Weights of a small mixture-of-experts language model, trained from scratch on English Wikipedia.
Size: width 384, vocabulary 50257, 255M parameters.
Training: a variant of Muon for the experts, 1045M tokens, 8253 steps.
Below are experts of layer 3 (counted from 0) of a mixture-of-experts language model. Rows are named router (the router's row for the expert), gate (a neuron's input weights, with its number), up (a neuron's input weights, with its number), down (a neuron's output weights, with its number) and show model dimensions 192-239. Each number is 128 + 32 x the weight over its row's rms, rounded and kept within 0 to 255.
After each expert's rows: a language model's description of what the expert responds to; "gets" lists some tokens that make up at least twice as much of what it gets as of all text. This comes from a sample of Wikipedia text that the model never trained on. Tokens count by the router's weight.

# expert 47
router [ 54 172 125  90 106 113 162 167 144 119  97 138 124  78 172 152 106 147  99 139 177  64  95 143 141 157  92 136 134 122 152 128 102 133  87 103  55 131 196  79 113 163  84 170 141 101 119 115]
gate0 [183 111 173 130 135 172 101 149 157  76 174 137 103 148 146 148 163 204  86 116 155 130  50  67  96 120 125 163 141 127 110 125 127 168  79 101  99  85 115 131 100 114 188 130 205 142  89 145]
up0 [184 147 112 106 111 148 132 123 139 135 123 120  81 129  97 154 115 128 129 129 173 129 144 180 127 136 111 197 136 169 123 104 131 151 115  97 151 130  88 133 132 128 140 167  74 160  90 129]
down0 [152 103 172 112 110 189 119  54 148  68 104 218 154  93 125 109 159 106 102 126 112 102 118 136 107 111 185 212  85 129  74  97 194 125 106 145 105 102  52 122 146 166 120 113 106 152 116 142]
Slashes in footballer career lists (club / apps / goals), plus and, the, and sentence-opening words like His, However, When, After.
gets: " and", " /", " The", " the", " his", " or"

# expert 39
router [168  85 138 134 142 139 131 130  98 163 137 102 155 151  55 139 188  80 164 101  85 171  67 107 110 163 111 145 123 132  96 161 137 125 130 164 194 121 165 132 144 221 111 146 187 149  87 146]
gate0 [118 161 109 140 124 159 151 190 166 116 145 122 114 104 134 123 127 129 154  87 132 132  80  99 162 133 110  86 225  85 115 191 155 149 153 189 158 103 142 128 125 114 148 111 115  98 151 165]
up0 [ 96  94 159 133 133 104  94 130 165 158 165  94 142 176  97 150 147 122 148  80 188 197  78  76 145  87 115 135 212 130 127 110 163 149 101 141 152 158 168 206 109 166 177  83 194  78  89 117]
down0 [ 85  97 141 169 122 185 113 158 116 128 154 178 140 161 148 222 154 103 160 118 111 142 116 126 123 113  91 165 111  82 131 137 148 188 125 118 159 169 169  97 140 148  95 134  89  93 173  79]
Prepositions and the following article after nouns or verbs, especially of, for, to, in and the, as in means of, tool for, behind.
gets: " of", " for", " to", " the", " in", " with"

# expert 45
router [ 82  79 175 110 115 108  87 170 156 169 201 120 104  83 144 137  76 116  88  89 138 157 137 113 112 108 107 149 168 149 153  68  74  97  83 107  81  37 132 125 119 119 178  94  90 108 231 100]
gate0 [154 177 171 167 150 110  57 136 124  94 103  81 188 149 151  75 112  91 128  90  49 130  83 173  89 123 121 148 113 154 134  67 148 113  96 109 147 155 157 168 153 139 172  95  99  87 152  81]
up0 [121  91 110 170  73 184 155  71 139  80 172 108 114 154 152 169 140 154 132 168 138 116 119  79 169 127  99 139 143 136 140 165 103  78 157  71  71 155 144 144  93 117 136 158 126 159  92 172]
down0 [ 75 102 168 126 121 148 149 199 149  99 146 121 176  99 141 150  79  46 123 156  79 117 156  81 115 125  75 185 110 120 108  97 131  78  99 100  98 163 139 123 142 155  74 145  96  40 178  97]
Negative words and determiners, such as not, no, any, never, without, a, the, often after is, was or did, as in "no longer".
gets: " a", " no", " not", " the", " any", " No"

# expert 43
router [127  89  99  93  76  89  92  75 129 117 138 119 138  53 125 175  97  97 149  53 160 106 128 166  97 117 128 163 138 168 125  80 114 118 180  94 138 143 149  81  93 166 114 136  76 113 118 116]
gate0 [118 125 171 185 115 181 131 128 141 121 164 177 103  49 133 160 102 117 107  80 158 120 177 103 117 121 166 118 160 163 158 128 104 159 122 111 125 137 155 116 129 145 159  82 143 118 129 177]
up0 [153 103 135  84 156 126 142 120  92 137 127 168 124  77  78 129  58 177 127 146 120 138 148 102 188 115 120 116 126 128 126 137 107 179 110 133  96 144 103 127  77 111 136  93 126 132  69 192]
down0 [140  66 135 162  79 118 135  89 152 148 129 137 122 157 114 150  79 147  84 118 145 143 130 171  95  89 133 124 128  88 169  95 105  87 136 127 146 126  77 129 162 125 145 123 123 158  93 159]
The word as after a verb naming someone's role (designated X as Emir), plus became, articles, and opening quote marks.
gets: " as", " the", " a", " be", " became", " an"

# expert 61
router [154 138  84  88  73 108 111  88  74 162 192 136  71 128 151  88 157 102 119 100 140 133  70  76 147 148  83 111 133 124 162 103 116 122  31 110  64 117 133 126 154 164 167 119 162 135 141  85]
gate0 [153 140 169 140  75  38 103 111  94 141  88 142 137  23 193  80  90 119 103  98 113 169 122 119  87 118  90 118 147  55 170 117 117 167 113 121 125 132 110 106  99 139 126  82  93 135 117 142]
up0 [139 148 111 132 112  77  76 108 149 209 126 186  75 131 150  81 166 124 144  87 109 143 147 120  89 156 122 148  87 103 142 167 128 227 139  90  92 166  92  74 120 141 130 139 139  85 102  82]
down0 [106 141 130  96 198 115 116 183 178 139 108 131 211 131  53 156 109 133  86  92 125 157 105 105  77 136  72 136 148 137 102 174 115 103 134  81 157 132 121 108 107 147  90  99 118  95 116 108]
Function words right after a preposition, especially far in by far, least in at least, and the, all, after.
gets: " the", " to", " his", " a", " both", " be"

# expert 0
router [ 82 134 120  68 105 144 108 101 137  99  76 116 141 110 157 197 112 111 162 176 120 167 116 130 108 170 150 104  85 109 109 113 120 152 132 130 186 153 167 163 154  82  79 184 162 139  88  87]
gate0 [176  68 146 102 137 122 117 162 151 133 116 129 169 152 105 146  70  66  89 146 123 123 163 132 129  88 114 128 140 100 107  49 159  98 140 139 140  59 130 153 150 111  80  83  97 145  90 160]
up0 [147 159 159 137  78 161 138 105 124 181 170 157 152 158 137  96 148 218 119  76 162 100  96 160 113 143 138 153 139 111  93 148 123 135 153 109 136 157 104 129  78 119 147 135  99 160 125  53]
down0 [185 117 110 132 124 183 109 152 171 140 162 124 119 139 131 153 136 158 142  61 154 154 156 136  71 115 151  84  75 137 137 121  79 124 129 103 137 109 123  79 110 127 170  59 102 136 150  91]
Prepositions introducing place or time after verbs in biographies and events, such as in, on, at, during, along, near.
gets: " in", " on", " In", " at", "In", " to"